config.toml
num_hidden_layers = 12
hidden_size = 384
n_experts = 16
experts_per_token = 2
router_score = "sigmoid"
normalize_top_k = true
routed_scale = 1.41
balance_loss = 0.0112
norm = "rmsnorm"
tie_word_embeddings = false
beta1 = 0.95
dataset = "wikipedia_en"
Below are experts of layer 4 (counted from 0) of a mixture-of-experts language model. Rows are named router (the router's row for the expert), gate (a neuron's input weights, with its number), up (a neuron's input weights, with its number), down (a neuron's output weights, with its number) and show model dimensions 192-239. Each number is 500 + 25 x the weight over its row's rms, rounded and kept within 0 to 999. Numbers have three digits each.
After each expert's rows: "comes after" lists some tokens at least twice as common just before its tokens as in all text. This comes from a sample of Wikipedia text that the model never trained on. Tokens count by the router's weight.

# expert 1
router:499540543491477483447463487481497514486450488512531495487507506529505527492499496526452492513490514523500542509517484486484474463474476508518490
gate0:517486529530496505502481484494528482516516519474520563531450526530507523492505564486546503479477486462502477473497542484509459506519506504464473
up0:494496491483481492547469523489485454543487485466489494455519530487497472445489503506519491512508522524518489495525508523437531497518514516506504
down0:510508525489524516473498566468479540534513480495467542517505519539452461513512487541488534514521497476541522502472506498497513516490513520469482
gate1:492491473530503510509442535519517464485517498479555532470477475520495475481486535524497505500493485504486518545468428498449504472498473502507497
up1:488500556493519506504506494496497515448457563533535479519460505465483516472501483505468485477522561513536468469506510497492477498484520516488548
down1:491468492520509509521511507465483495480474516460466544519491475503506519461500495474496499471542542481508495509534460472489502484499494563505486
gate2:501527502522524482546492422496471489497506473475508500500506487453549479469471503524490476524475533482453486555517511485498491510525482510500512
up2:493472499509504473547523536479563456511460518497499487512471533521521542492523479496477548529467470531492528491483530522536440508511513516514480
down2:487495507564535478480478466527496511483519506510519446516535519505551533516484462510475474499522472494494528438537491472501481540509475507454521
gate3:501485495452523509529538514524488541486523476507515471527527486522494484501548506504499501559506509513532471477488495500527548481513468495519468
up3:479518481504510453515498540473471502473498502487490501507499459550506470513473547501539481474494531502545537482482470498509520507474480488496502
down3:493495475495498440498524507474521486534522517492517464524496486532505481550502526517532545484493483502470469447481494492490559530516477480517486
gate4:517504529498493509487482542461522510506505553469534486504491552497510521487438515517504510499457504516498494488499440500489461523490464472489474
up4:518489468554500540538505491505489440517529473536492500505489502497478511504518522553494543513483494508471521530475542484505525510495486514515551
down4:492519533535517483554502499485495485465529543485520479540491526524540476507513520496471490485493512481503519541493510494517483451473523485534492
gate5:559465563500540506526505469508493468491475525521536483496478497464520497535489452474542515513514458503475503514501461501488488508501511489482507
up5:489475550537513477499496495492517462496502517522513493493504493525502476520502451493516474471503506487491526513554502495427491472526486513517518
down5:526519478511508502513484520527486487498530479484514523499505499515537484501519502536526477505481513510509477457492526503490520504514507501505429
gate6:483509519516514545503490482466487501524478498520469482521536517454505511470456547475491489502494521491508463486526461526511518507510540552504522
up6:505454480482526485482567481462475500477484484467516486506534497526526500521480454514480543473493471496524499516474517552501469495489560484476529
down6:525468464518542494505502489497466514530488482515509544505481496493531454544437451508448512513500507499486461523500494534509463477488482447516465
gate7:494521487498511506521508530478474480483509496470482465484522513531554486527513471475482497486505511521530463508499495507470520453454512510522506
up7:482491481510497510530470491487489475516496463474518533491501479467529509468480558484493496511533477515483486524469514507485473500507538514473523
down7:498485466498473532488487496484476531448513484520532472464470488475471499509481506494560447543477467507545502530487505466469456488514511511459465
gate8:532512503531528508485496522505506521465459479517534510529503501489498502499556454546503437478486477488472544468500494492462523460530492487496491
up8:531477466485442536531554534450492497492530504491513520493479480511507511489504539470512513538484500488466468522416515486568530499487507530510515
down8:488503522532504474483488529497504503492555502492485516473467536568519503451498495486497458540508494449494519510528515447500462495530521457495430
gate9:525515485489508480525492465498473489505498496472497487465482508503513483500513497479539450430421554481563503487506500525508498470522473483509533
up9:545505466471497470481537531510479500466483486510513507478535492483523549487498523473531494489512508518484535493505481539513445483478498468506505
down9:465476494493509466506480497500512524493503484490536541512488520496511502512469463494537524531513478470492487487495510497489569523499494473513478
gate10:487495502499511519527485522435510503538496481501509484498512519477521511533530485523464470537461527490492512506468504481497502444506499505525538
up10:503520509527489473500487473514505513534462465477507535492509535499495524464452487521552555461484470433520491458459527516459460506435501523514515
down10:465513496498487469489558514471514498494479492529540548528500468488476476525489509515489533512552500433515485473503448526460562520540512518500539
gate11:474522511527495498494520497507486482507547513486497508475510438516481503520460481473462483518487501523542504511509473510505482536498555480533511
up11:504523524483524493492517508477495494512521498490507483521522487527519514522557531476501495549494495464507503496507524494490505557493525487531461
down11:521488457496506490510522484493524433481521493472542462479483529524500515526498500493500485499537476501533506477510500443494477501490504484495519
comes after: "\n", " ", "0 ", ") ", "1", "1 "

# expert 7
router:483501495479484453483499484478467475508508519487495510479531528543490541470539518505499525510512495490520528537487509496481528472500474514459498
gate0:461532514463485487496458467538574480487476477560468500502498518524500497495471534506503486503461504525540508486499462517494521497481524460517514
up0:504515486485483485485485534514532495486520534530563529508489504518518500458463476477508524517509510501495542470477491489483497511476518472552495
down0:511567520525502461534492491472509509501509515483490543496467509504428505504458499475452464492459500474453505500535496493526478486537470452527508
gate1:470509558490514516494510518462540533504494507487529469534532526497520499499490484558515499455462508466478466489454503489537469505477485485463480
up1:500514537482486512532507506489527497552463493480477506475478467498497543485529496517503495514500538493481527472443473536514488514473490506487473
down1:504516522487502514514509498482500513479521534501457517502459461504494484477524519481492490526437472483490474499496473526542481497491558476481534
gate2:487498488484500480479485492489511499508550511488526513455524479513528554508475459490479490539506473491513526448469485489488503519567483514505484
up2:502538504477518480513562527487514504490470506470470508543512516537502502469463509480450504489507497508522488520526518483483505494477500504475501
down2:464547500559521487490537471465483515469539488503450541478482519500501505470473529505485526469550480502509540492527528509521457542497488527512495
gate3:493490520460461526487533489502523470496491498482501517508491535477543564492478494535534495475460500459534471452506484517517488439527483510487485
up3:483538492537492496492490548459483538519497466485472449494502521482490487518466463448517506469518523522500506522470553554492480527483480483522512
down3:506478505478522499529545526519471489476510503493503483508523505473522496493495503530476488535483500497483521524510505502521516513522483462507501
gate4:484455530500572520482495500514470490500472515518525481526496527537502502519428499491519461541501475474565461558487499454492534515501489501530462
up4:462488486484570532499496526509503555546489470481464482489488536516515493493494491478526571540499528533489530520498514504526461491499504520465506
down4:516548534483488495464534535497471532498491507518445504483468509537480495484489512528506510477499504514531465501510495481471479463490502531487470
gate5:568497513506514498507521483456477499506530494481522497487456438523535551503483487447523481496532523510506481521512505489485498475489465506503484
up5:490482501490491528523520467466513466509481471512469516571531527473495499531523538546480511506447497490478544487461521482462462523496558518506513
down5:476466498482488492497547444500516515500488507533551528512505524499513529501506532534484457508474522526561480557543515493509503502481488485537473
gate6:478498539525529501512547534467498452461448500488511482503531546506482495504505470486505473525503509535528510470532500512493497481530519491525512
up6:500507507489467508488481495494507487548504486484514498466494502487462502504500504508503555488528538522459491480518501538502503525475490525467458
down6:499483497483502465498471501498557504510506444455499506505528498491503527480479511516469493513508529500489473504527484488466496463549459491523509
gate7:506486518509465493495480481438502490506495491513507506511487534520431516504503542466449460492458518464492488467486523498498512457499489491521491
up7:479521494472446510496506469507487486501515500499480507476514518525486491523511472523524513510494461537486468480466504504495517484548469470515518
down7:489544499501482464532511528527529495465541494489490520514570498505498489473511521493521463461466506508511479485467530500480473476523477531520539
gate8:503509529463573476506472477467506471508493503510523526509512503505495537517512526476507534571518503547487525450479476478500500462523498521494485
up8:500530521474567488485524486516493497523499495472481567495501502513499542494499497476463509550497483506518524461525553460489518491518529502519497
down8:514485521496523473521447510556468466523479545533501508527469484499540518505498523483527496507531474475495477481515519480511482520490477480513546
gate9:516460509564509522477453509468512518506482477496486512506464515498513520502509499513509472527483447524516486489515539472511478492501473467537499
up9:528505512508489492529498485553493517506483556497536486534479461501497503488498503465476521537534492498492469474484520478468514518526488518500478
down9:535511488512490497482495510495537526519483465549534520493472503502542467510538483514528495509498525512490462512495484507452532498505506530486573
gate10:500497511437530521509510507513504500505478517482526501497500501518524475459456478507487481492537511512521505514503511484489524490443511538505500
up10:477510538506500512467490483473538529453487487483496488519510488557515490520532514507519479545521522473532479522480530517518487512536465469511473
down10:466473534477491479486472560507496510501518541487473516466491489492541480496509509489483523521514494498502448487556488476501480506496447490534474
gate11:491510491521536533528462531472492485441516511514527524562487519496492481506481485504485539532473499458521501501516524526535522550561512483444511
up11:504499555477496494492538492520455498527489456470478487531499519499477507513500518493544504480486501483533540480526524490519544502517536460527533
down11:499469547531519494443496481489499491496471489508475502495459528497460554535478517524542493496479521534487542496504512501503486545524497465543508
comes after: "| ", ": ", "(", ", ", "; ", "- "

# expert 6
router:475464525471459482507512493493529474488463488516505513474444497520540530468515543540466495495531510474537485518495469515549520499492476523489509
gate0:468462511491530510504510517489482547460486518483435528534522510465462504470484490489490523491532449509486527463502533520509580478497519494469514
up0:531532487493471520541466510493533518524531493503482501535519504494547480542513477498554493528476521479474512498468496443488474544456488510475497
down0:519514477464440456486494499526516473524472467478540494518503515524514519482506488489457493550493501441508487509491495500493483469524505509484511
gate1:573498504525507520481492484498506467466543509482481514534474507522478482474505509512510541502500503511480483517511514499543498514495470497517519
up1:518488513487498531520510478503476481457517492529494493527438529480518496524510511531517551510472525516513461490433513428517534573484486475495545
down1:469518492479496539498534503497507488516475488529497456492486531481511488504533510511470510524508466521554466470496539523454501459523555502511509
gate2:464469512506507540484492559482482477454498471511531500447479474567495489469490502519489508474514492505498500494476539506486475539486458526513481
up2:524487533496494506470500537488475517511461491509478506509509505501522501494547465501509545497468555495529523482524506465506489509533500485507504
down2:514478493535485540506496509456494529543550515522530504540530481531510538520493541481503507529493505516522493508518504502492465507503479490496531
gate3:495497486476496524524491528445517484507504478511491484508481494507503479547502541491563487523487514520526467445501530483528560511494506509477493
up3:518517490518504519522528481526478538506456514495515541451476469512488504514511476485479489520511517473501518530456489557503517496515493458529526
down3:484471492513457538470518462494511502505496465493525469521470453492492523516476507465493498475545535483496500509490465489497528512555475543484524
gate4:498425461477449474467494465454467472525482484520505487522458500500483508506521487477470522490480514538527471500477496494484485482480496505504524
up4:499559523525500490536487520548499485525486523490546540516509506520507512462476485485500492502516459495473517458533499505507514542509492493486501
down4:488477485540507512490514476532507530477513509492472524511498450437517462483501513512505479514481492465487463534500526462508519518548508536492489
gate5:491464452485537505461515525523495501518461541464488457460493471521501535512516519453522481526480499535457507525492515471497520502475491524469495
up5:512474563543463490554534498521467506492521481529501489550537523531533495489491475510491523483499477481494496465552468498512483497519504503487507
down5:510495502535530495467520471480512486492512454492544525451480505494495518491506518519528493500491486552496513556482506477508506503500464500471481
gate6:502481515479521488522481532475495521508496497511496504426538517517506508492503501488535514497478501463448537486471515531489549544514474487492478
up6:502465454506492546474485485506552486515543519508502494524491512496460512511527544469468549510509499475531483502504482482492479482481525459560509
down6:510486547501508540493464450499551457512512483487518491541489499456513458519501541450516532484491459513522483504533480503493554473492528472493454
gate7:494486492477549519517500521515498451484527519498495514481486491518495534458469473499509490496494500493448532506522500508495505485499461521482436
up7:536479504509515491465509522462512465491511437465569551472515507497453505497490498469486498473470487518519519482540481509533479551469467494452510
down7:505522521504527515502536511454473509509471486486512456501518496502455507472486504505473482505441492552509496539497497520477545488530536459486495
gate8:490516493451479532458530512517528532487484493503472495514462522538524519533498443480470495471497466498538447489473500520549472483521466529480522
up8:508479508524502474524511473497522485496511538437505530505549515488472525523517530474546484478489497491469501545519509521497505492447533492464491
down8:556516499513523540473488489524546482525502515491470518545493553452482451473496533491477504493542491490453472536469473474548479501538497512473514
gate9:542482537502508491501504459530465539483511476477533505465494453514459476552509525511501504497474537515506497518510469503486483494507494476450513
up9:460571524495508490469484488485457527515494512568536495482502470504485489530525493508517500458485483516490512458499503500508506503541533535478504
down9:559512490455541519458447500471539474512503483503512499527495529517494491528523499487522501497513492494496516433505451492484510519512524488484510
gate10:471516475510495537509508466538490481480512486479539491509538511510520514512511480520484555528510509513502499488454490516492550482510522476483483
up10:534524473462499499506460492494523508508495489497483454502525490473478524490494470492546511487475496490488543491523468475488524486491495491466491
down10:503508480523516496483452532556489496470511520514511482507492533493482503524495484528464512458494482544499488512538476500491535506519524502503510
gate11:492522465480480494505508519508499474453518537511533492522516473508493524495514461508498463528509496520492519465507503516504494501506500505514451
up11:461503493469486476484501488527469518459540537472527520485508491523463562493512458493492467502519485527536533481494443536520531510483481495519455
down11:517453497520454511474494496528558512496511531529538489478474519510471503519443511506489480497512450524498488475496498466504482525464464479475516
comes after: "|", ".", ")", "\n\n", "==", "==="

# expert 11
router:519511509523502503491516461451481519522493484499548447503485505518497542493515532488520517531536511486490489524495488479491529480520490498475523
gate0:499516462502539477483538502509512499578498498499469511503495500473501538498521513529513555490485543544509474476465525539535519467513509546460506
up0:515506514519506531536478491490483464506505476508537514501469548523458543518519514486529477507518518524505446518490511508488522517496503498520455
down0:553498477476483505490526466528498523527499484477510480550492495423462523524476528501456507504468510499486547530487489514465440499516471544479522
gate1:522489509504498535484501495440500495472500489486510491522544506539478489485481494516498526503495501482468494500452457468466516472541537518511505
up1:530480536545513504500523481464502512478486495522505511523471525476510534458434547503498509492491510503506536492488435485532521520540498458456496
down1:507520485492480494476547571467496500510460503477475457430474551503494528499507527548545527523511513436517511475486483532496499493467481466518487
gate2:503486504497499480534491521436503531521521526529478502514505497535536520506480500511467538470507505531456448485529465482499471491530471491486478
up2:526481481507494468555477535456502508523534486542525465512460497541497495477504499514501518533545459498426491515519514496488474498501461507505495
down2:514519477467517474516500502501497485498511478484554512489544526496504513558475486480486493515507517495502472483522474508429498502526433494491496
gate3:498541488533452474502521515505507511515548519493525516516492481514531470504463453527528499526504463488456441525501475502466499497482528489507492
up3:500485460498492454465478511476476511465489528493492514485535525511523469503497476513531513487490500489523512535518520486470502506479504490530517
down3:501473505496542463510494508505465513482467497518536495504487528512503510557530470509486527499485495512560538459511538545499463457487465525468512
gate4:493532530465498544484496494510504504492490526469459492460480484490515464457522453492457485459516527490515464482505474503499529491494495435491494
up4:505544522474499506486442501500477503505479472463521482486494494450548509445496467510505491529512495507510468535512525493506544487514515498496521
down4:504512486488543507503494490532472542513469488457527486495493483482506509525531475530453503503545484484493470476505467521492487526499504412521543
gate5:530502514521513514538500483479475509522493457477550444487480475502511474497494519469526506516521539506514486505487509464492470482486452544500534
up5:452475440523545475479441513513510537527517496496503502504525528521502502458524507492481485506488500481508511504522458537493497517495511511527511
down5:534541501469484512480475516444499502470528526519508547486559508499530507519498495502507513501492452503503529504546528515511523536466550428449498
gate6:463488523536504523519486492484486520506523552525525506494509491488501502511471498542506495514458539504493475516504496473493503519513464513496483
up6:513523504498494501494502444511553493487414473474493493521505480524460470524518471445496529517473501489515496477503525479513501481501519407522495
down6:476524526490508488530505482535545492477478523495491511515509511500521547526531469476486517510508525510489513528509496485510492507505499431512518
gate7:503504555506524524501443562492492496533506508500525503483494523494497473498503508505497494500503456485504457496508479527483532520469515507493493
up7:495527538482447468495512519525487508490489488494433531462479491480468550493471512495430495488487537498530519518518458504451479519554493522479522
down7:532516528487499491485478460485468495475499464536515483498502481516484495544517509508498474512479535501513567467472478489474494484514483466503508
gate8:472517453489492512509527549531495509468511488516531457526510534510483465489515516454558491520492498488514423484476500523496524473491483509505530
up8:475501481517451518517472493470510546494495522525504472535524513524475478491535514508564507490473504506517493509460535483529544502535514486447517
down8:538498479509505527488492475509536527493528487563488535498518469528489487510496479466510478530494508517493499446455525514503484505534538534492528
gate9:511486535523483507568507552498475491482523515500473525440506523494467503509507516510505531439496470504500478505489497467492545489504477504499515
up9:537508502503507510540521492515513499498467518546452525486497539464491480531484547508473542497476450507505496507503457510493527490525515486461502
down9:497482503532481538447475531487541455537502510456475459509545527485455507487498490526498518497523525515499500530517575493466535499479491476526506
gate10:520443464514519470533516548472505524512539497496499481464493533465511430514459466490536508526497501480527469532510471520447502534503472495534510
up10:517445484502505462514541531538527452487533524478507483497458491484513528455503497510494489519515495529542507526463526471550549467464545496517469
down10:504503525466495490492459490532527544464488523463480525470525524525476526482502536459506508475478472528548516516518492479463483533504499488517513
gate11:492533476502493483500562522486516451495500475506518509512464529467534509508501488457505487502448507454465505504520459481550466485493480499515507
up11:461538494514519528507554551472533507487519463514491503511455493505531514486509475468466543518470494513464481513471497480538455528482539498495495
down11:522543483488515456465543498498459498511502468482544469501546508512481548477487487402523473452484491528489527495499484549523505504524498492487508
comes after: "the ", "a ", "and ", "to ", "-", "The "

# expert 15
router:462493488505487457450505486494528520525495501505484533491498483510544509442513491500459525516515477522487524546489470526512475499522492514466500
gate0:516483493496510523572507488473543500505508489501488502523523486453488496527472473532547492500508461472492460500431466498522521493453482506477450
up0:508555486540447475538477500514528500483478541497460522465507514506498463499508540509522501486501492500514501479515549507516506470520498522516509
down0:457527478517498522509493518527539524521540514447490513491503486505503461495529482463480496518515527497500491472475494510487515526512454538489520
gate1:520476488531535542503482480451458539510521550501502472499469485481546522512527541497452483511488531478499492479509540526497521472452469492516468
up1:460491532475500484502498514543540479509455443532448506495509504484466460513480457498501526507493461504490506499482494473482476536513491479465529
down1:468497486462527483496479541472543494501519497485469486469525453511493513485503471471516513542496478541491530530466485515438482490505472526475478
gate2:515536462509546487487535492503508521496522488495531475505483486546479506480568502494523504533532482525494531475505481439522482495488528478531533
up2:489533488506527466475522523546515539472504506506546473511458472496497503445526507510518493538501491517509512502479464425511471510542513485496540
down2:523517541513492486542478524516513529509482448511542472535531519505508483511476547514536507533532503503523446529512515539505581518521505473522450
gate3:550501484516531515481505496521449522483528487496505512453498501510500475525494507488491506511510479510553472521489500502567535484486460522498526
up3:483522502470548523493509504444496511464532494479516519475500505471489479510521529484474554518473526525491500524606479504495514472480478507500484
down3:482520496518550517454513511512502516506563507449470516476536498509448489488517537496502497511492544509498484523498531520490502472542495474485526
gate4:508537542511477465501503461479484477466483557518484510543528473490461509440483467497452484517479474479541490535486495479475472509461501473527492
up4:495476457500521488503527486516519528495503446468479509515514512510512535527490532497480538466547506483511538490494498507470484500464465470499505
down4:554426444447507499512502486519482520500494462506501479517481509493467516504514488490461497506494516520520496479491507525479552498488538493498463
gate5:505508521494540493534530501540538483478547462503507471475477536542473489491519534491490510501472536520480516485510498508492522486490523492495486
up5:502520506493546520508504515499520517459530499523522464462486513512522485499536508481493498492466534538502498514511489532515541500482503506492468
down5:541454497459485485517530514521497521497546501569484481499467523513515476493519494495488474499507429504517521487519522552515503526491514513548466
gate6:505501472493480491474502460438514517527483496475557507442535512478503472495476477482495527479528510504508469526482503513520517455509475471506495
up6:496493461512496499494490486473483517515477533495482440473515520497519463521471493476510509466478509525493451515514500517558478438489493475491473
down6:489517488472519465520484496509488490540493470436497520502575524483492469511491506469434496492549465509507507471455461499520519564482508502527497
gate7:428486519469442460479447505525493527482529518506528504489503489514477488475524530494445528493479501508482501519512495561481497485534485514488518
up7:536523514517497499468520492468502516511492478517494523500500480462538527473479478498550495522519501490488485529462468506478484509528508532523489
down7:525520502515548489523484501504485476525473483498511529522510544515539527495489495448516497496540500492484508532493503488498507541489513478510442
gate8:463529471476541459487487492552494490467523492462475484506515476527505516454528489493543505514550512510508472543477505482535496511447508462511469
up8:510477519473465518510504499503451491448532534505450491516473523466533479533491504490476487525505478473469507498515451532521500496502491479496567
down8:502480505525495489496486465501507467481499522509506512516524531510498447498514468468549483502556523466458500483484491529509526513471516439526547
gate9:485499505492529496478523492492509489501475503487505507482484504475554525535493495485501495502509510453514533492514528498540484520427524500514479
up9:492530520531486466505496459519535495470479526473514484487486451568522475468477503504470478537535521470507518545505523484506455505524517481496503
down9:484501490489511454511494499490522505496480507501487511542497487516507494565504454440513498484485532524470509511499520505485506502472500485519495
gate10:498518521499521483486491478477537501507550467517465519504492537495534504486495568508496496488489509500550499519508518524473465492484445482489509
up10:524512562479485482537538487522507506484519505510465483490474511520515458487475557521487518498505534490505451530527488505503489523525503484525463
down10:520479524515486490492464471510504512505495524516493520502477502511494489446510462555482496485510507488498474509478481538474551484494465475451468
gate11:494510492526492509442472449497519491497512490486509505515497465525491490514495514508478472516534545451498512487456491540476485458538506487479490
up11:498504489485520515455516496491486533509489467461472524535520518501500499465492505465493511505532530517469500470529503505499494514518493513486530
down11:544518513510464495518503476511509484500495510503534528486541491543501507562504484523514524495476465451500479512463472503527525510500509458522461
comes after: "the ", "a ", "and ", "an ", "-", "s "

# expert 10
router:533516502515489554447457494473509504521503514523515498510474499494571494532501517487484521504504482532479474556529495499462506470497537467486495
gate0:536531506513509458463480507523549508510552479522491495474497487492510519527512503529507507545555497563511471522544529484477479510512495534518514
up0:460498504484454485459528444500508499493488484490510507513540498543516508522473490488505466453475497522526529498479471495519494455504512521486458
down0:519490527467499519506519507473480485490502554472514497479482476515546518496533517493474519506448500466518472521466435487522468500493447483474504
gate1:473487468509496456503504478480515453523488548502493544483510521510482464472499519500463508516519502488513523475504534477438506469495471468474516
up1:457474504519497497494542463505499486543475518506525540521508489485515471501540518501500459479512501528522536460461541502528517514487504498515519
down1:549550466509503540489482509475507460503506510467515520500531508492481583496481494512472501466476516515502481477486479483481472505517521520494497
gate2:511496509483476524519460495485445494495521480530509494489491525514504533514522493519467534468505515502489559530531480527471488519507540522489487
up2:518470495524545512499484493516485500489516506504500520510504532496484497474496496512505508498483500520497534499482500475515528473492514525520521
down2:481526505464474569491494518497500467503523528470495479482515519538480485500459499499489503544509501507519472513492476485494515523505520474527507
gate3:488520527511498490496546485480498483465492532522481500482521472474538486475497523487564521484488486447558498496514459502515499455534541492514508
up3:478499498479517468537485468494509495498521494479504512488491467489534520496499456510493462478502491511503523531514512452515543503520527511434481
down3:448502463494504522504503537505504490505522454513472517526492509518506490490495569483466494501479509509457534519496473526508508514468519511460523
gate4:536516492535516460495432503485531479525509491506500503494469485490518477436466522506507520505518502441490531509505505478485481523576518479467435
up4:503504470518538485465529509503492510492474550495566521498472518480519488475501492468535481512509462530498524544541484506543523490550545503475448
down4:530476469504470543485541505480502505505504492532519534495549507482479569517498467548508461500513491517474476482498501483515469509476519541525524
gate5:507522505482464492502487487480525465510502523531457504472497502479520495508503513530476518462520472501442470472526512474478531515527442504532528
up5:512547529512485474455500548502484483509492506490489495468491495514523485528513512508496511513472531516479474506523483505451465524490516482479517
down5:499475495484487516531513531492464490451515487528501560525503527496523529528497515481530476499526504518487467510543478506449473514480488491484473
gate6:503548495503457536502499517475542521484521499506514527507474471501485483500487531533479529543477469545468526479514509484502472520537460514511466
up6:482538523495517482508484507463540480471510491508522523471492493500535514511505495520474504471505507479496500449481497496516486504569455521480501
down6:486465469512486479533479506516502479508516518514481454494502492529522500520518506476496506527457526453505515494501530534487524465524535500478490
gate7:483483533521500499504529520523488479503500542561484501469503523496528454496460475537496536501505464526493482512464512478534502479482510473508544
up7:514526493465514490496493503539513476462542494499505481489514487507519515504557521530529536510509485516517462463496501518485423512486541462551503
down7:482512483460471512494506481558552531509523495460490501477466495481485500530516528497498490485489495550502519500509489535474479475503465523490439
gate8:490480505515478495507505447491497498495495426459505521458463463469490516539505480485519495494531485505508509501567469472492490455518477491537471
up8:516529478495505511512498529523510483482480454479489503523491456503506499465525516497494478468530446514494509485478479503496492494492528479523530
down8:478493453487482540503489535506499521517508470539519472554465525522531467500457503489468526473495436500510490472487488520538522501460518506469524
gate9:519484475499518489511516495473478482514511509474508520503515510493505450415483527523507467476498502521489497527466496495549471480533546492449483
up9:490498451511502456497467465459482497491526465492494522507465513471446476448507516505494464502457518478497501506443470519541509501553500489493469
down9:513493514500494523526488475509478513490493495519479509479532429458515532513481473512508488547445511508456496528472503543473482521484489495493513
gate10:476494481486562508509512489525515529527529510491497509470482489467515452459436515475524516504483495511473496471515479501490474484523540512511479
up10:472474467479563527487514512502472526524504520468472509474460504502529477532471473479534524496496470515465502501519475473474469489521517524503499
down10:443505537457551498504479515504519521520545478516499510538476495456512484517508501470519462424509504526498468514453437494482523458516481489484462
gate11:492457530511496506527475472499491517456517531506491471451525494487496527453483497510486546481489457503497514582487518497487482485507499486454445
up11:510512497509484442516497475520464482496479487515492503503516449493546498510478489532545518469471501478533481518498562504495466509445495493468462
down11:524483536477462512471478508479536491460457501494494501492517503516474512530496501481529514516520523539507489459514491505479495527480518516516498
comes after: "\n", ", ", "It ", "it ", "he ", "is "

# expert 12
router:467499502502482473509500508462485531481463499534494560466503518548494527514488530515506495505516520514493546538460485497493552477496492537474516
gate0:469442477441462498497513489500480463524532523507417468493537522541533494479510451450495528557494508473500499515514495525516531531486510492481497
up0:530479452526486472523525507470503567487477496489481523518488486476554497532542520413496466504564486459481496456493513521501451483530499476538521
down0:510516502533509507506507496479488524541514551524537531497475502527478494528469511477526492478524548534475522507449490525510493511512518537496487
gate1:497471491503517497466518451477490528507487519478528493489507548495529478493495493474522536499513498519468512479487490486529497488533543535503525
up1:521506522548487502521509482513508479523506501511505516513503468482477528502462520522518501493550518478474502500552461486506515532483491452497467
down1:518460508457513499462508486508488469451488464477469471512547510485505507503502519492460511528473502541473523558506469533507485542533518496462491
gate2:518482479502485496498512503508498548498524544502506503485498543460515531466490509533514476510484528541517470521503494497521463483520471487509486
up2:556452469451527500525479493478498433518479508500472474519486513479520491517456516454564439508461468471493555474504518507489506469486508496530538
down2:456521533488533493516473477477518427478548527481493561515489501488546511495468511500501498484501442492492496487501523483539484507528485531506503
gate3:510481536567502509508495521502467532499508540547563499490485505494533502510490491550512533522477516469446467522546524459539499483509512496493468
up3:510509500503480489518504507502458457524476502490535423483531504513514504498490494492462511524495490476546479487502504519487499514509535569521481
down3:511444507510515493505482493532500456501509478502525515481485505523487481489495480500502520540518505522465529453478505486510480541489543532490512
gate4:495543507511532502517486479514505498497488501536457490532482549540514515516464534460518478482520540484506483505502535472502484504511501507499461
up4:495506530486447492507458528527436506488513483499502552481484476453478518508489464510488486465549437474486543481480528496468494474468552515479500
down4:513500509495530505463505509505521503494474556497535527513534501507485431485494497484540506460471514554539504516527492515493465516533473543482492
gate5:519478509506505536515488543481491483517521531464515511518508490471508486495492474488494452493518498515501517543528497530481465554529444508526488
up5:489499511511449511498471508516505494526521505490515468520487509522513538503538483513483474498543519495478472504501510530510467483497479496517487
down5:487536535513478497487513489540498537466521511477522482508517546488478534466519498520490502493491511477503491470498490536522498502551554520499557
gate6:533548517458552521499467483455503499533445477500502523521457543519516529521494531494492470513506474540485510487510533520452524514473497514478474
up6:493517549512511488464497475516499516484511460468489520482436509469477489513518545491524469497526514515504519539501557509488486503519494524532513
down6:485478485484476460515535506506505473495519497509530542515531447520541507446538523483452481473502507488514522521448508518518505484479513526442548
gate7:541529482498532512506518520495468511511518501463503492515463484467485487487475488511526495523513509501504489475503542491479525515512527501486496
up7:530492530447481549495533502527521505465498528551469478490507484487498550507471520479506552495489510487553480502477512501541463476555495477489465
down7:517530470476497553476551496477518509495499485501548504495532509542498525515495555499462494510485456504511580513493529533487495492504519448524496
gate8:501471536479499509554508476501505528542456593503472513491508484488527505494481474515497491512502487446479496494525537490473478544525455492486521
up8:510508519504482488504458495525494484491482497530486507466511501536487467493549492516491511471481502524513458507517509507526515464501506480468480
down8:491485497461489540478491497494505440529501499523524539508529531516533499512481513496505505466523485501469511524507511462499491488443498456540485
gate9:512504465538491528482462484496433500476524509492528496518472490490534512497467494510482497486491546520477533482482464513520539517498502493514482
up9:547527467473528516491521479505532526459498480494491528513489553520504502539492481496545502485483530504471487502510522516497512486521529520525514
down9:505536507508508535507460509478489461529546512520461513507490526532477500522488470518527516534484495473543491509465479452518473491501490494507519
gate10:469478517537498499532502504452532555511520481490456453491495544506481555504509502527474499509464489493504469491471483551507527542495514500527500
up10:488494468513510468525496523510484492517517513494519532494457505517507488478528490529489467542490502480492544525497536476502483501501522453479457
down10:524442504492477511534467463515494507478524495524510462565530484523502522502485449526493472477487463512541522477478502470490484476525487498503534
gate11:498494498502514498538481492465458502513494489511494510499484497491514504435468476466531519556509533548525483472500510502480487499514489478528491
up11:519504509512552513477518512472504515511452517490484505482469494540528469510477514473517511496434529473481520464525513477517483529548502505489517
down11:498452486522505520492469543479548474505492502523487491468500474513476533509518506478467498464508488546501502494499485499531450486519488548518482
comes after: "| ", ".", "–", "201", "202", "200"